{
  "d_model": 224,
  "d_expert": 160,
  "activation": "swiglu",
  "vocab_size": 8192,
  "rope_base": 10000.0,
  "rope_fraction": 1.0,
  "attn_scale": 0.177,
  "tie_embeddings": false,
  "init_std_down": 0.00307,
  "seq_len": 1024,
  "train_tokens": 546100000
}
Below are experts of layer 2 (counted from 0) of a mixture-of-experts language model. Rows are named router (the router's row for the expert) and show model dimensions 192-223. Each number is 128 + 24 x the weight over its row's rms, rounded and kept within 0 to 255. Numbers have three digits each.
After each expert's rows: "comes before" lists some tokens at least twice as common just after its tokens as in all text; "gets" lists some tokens that make up at least twice as much of what it gets as of all text. This comes from a sample of Wikipedia text that the model never trained on. Tokens count by the router's weight.

# expert 31
router:102156140114174145067098131129118100132113146173170126132153129152109120098095086143105092147137
comes before: " and", " the", " which", " but", " he", "000"
gets: ",", " in", " and", "),", ".,", "',"

# expert 10
router:153104112136115148141162111115093153101102096131079113133141111109124138112185119106124123118161
comes before: "\n", " ", " 0", " 1", " 2", " 3"
gets: " |", ";", "%;", " —;", " =", "\n "

# expert 0
router:153121118169144155144080135128144126129103142168125130120126153117115124115116107121072097160145
comes before: " ", "\n", " 1", " 0", " 2", " 3"
gets: " |", ";", "\"", ")", ":", " –"

# expert 25
router:091099133135129072121120138112136114138146088103133107090118131168125110108110165100118117115106
comes before: ",", ".", " and", " of", " in", " to"
gets: "s", "ed", "es", "a", "y", "ing"

# expert 16
router:109154095096174147092081126126164176153096133138101130156134124131094144083184155110084119158147
comes before: " the", " a", " other", " his", " was", " an"
gets: " and", " or", " with", " to", " &", " as"

# expert 17
router:126145132137103147098143111123131123162144161117126113134126107110132076133126128178156112143104
comes before: "0", "1", "2", "3", "6", "5"
gets: ".", "–", "-", ":", " (", "/"

# expert 2
router:097155127080116094119144117117102114110157093101119108088118123140171108147089128084154105091099
comes before: " |", ")", " (", "–", "°", "),"
gets: "er", "i", "ar", "6", "8", "in"

# expert 6
router:138099098119188116144083134131117111165137148124111133149148112154129107128135157156057139113149
comes before: " the", " a", " his", " their", " its", " an"
gets: " of", " on", " for", " in", " to", " by"

# expert 21
router:090124150102156167165141120117139148148126112129173115114113144128096112154154077132156092093105
comes before: "|", "-", "\n", "==", "The", "==="
gets: "\n", "\n ", "\n\n", ".\"", "\".", "\n   "

# expert 5
router:097117101093088091118154109104102081092150112106111118108121102132154116129112159101160123109100
comes before: " |", ";", ".", "%", "′", "2"
gets: " S", " 0", " ", " A", " L", " H"

# expert 11
router:116117137168131097092085123121101139140155136116139128134109129152167124102143112157150076093115
comes before: " |", ":", " (", "a", " by", "\""
gets: "ed", "ing", "ion", "ry", "es", "on"

# expert 3
router:098082146125171174155118125117114152161139139110071140108119168097091181158149153112103124089117
comes before: "\n", "See", "S", "born", "C", "P"
gets: "==", " (", "===", " ==", "\n", " ="

# expert 30
router:101126099095090092125160111109101080084155112109111117107118109133144116135110160100163124109104
comes before: " |", "–", ")", ";", "N", "V"
gets: " ", " C", " 2", " St", "ist", "ic"

# expert 26
router:133166166121164166149129145122127125102092133174118137173131093125084113112102080141097155133114
comes before: "\n", " The", " In", " He", " It", " and"
gets: ".", ",", ")", ").", "),", ";"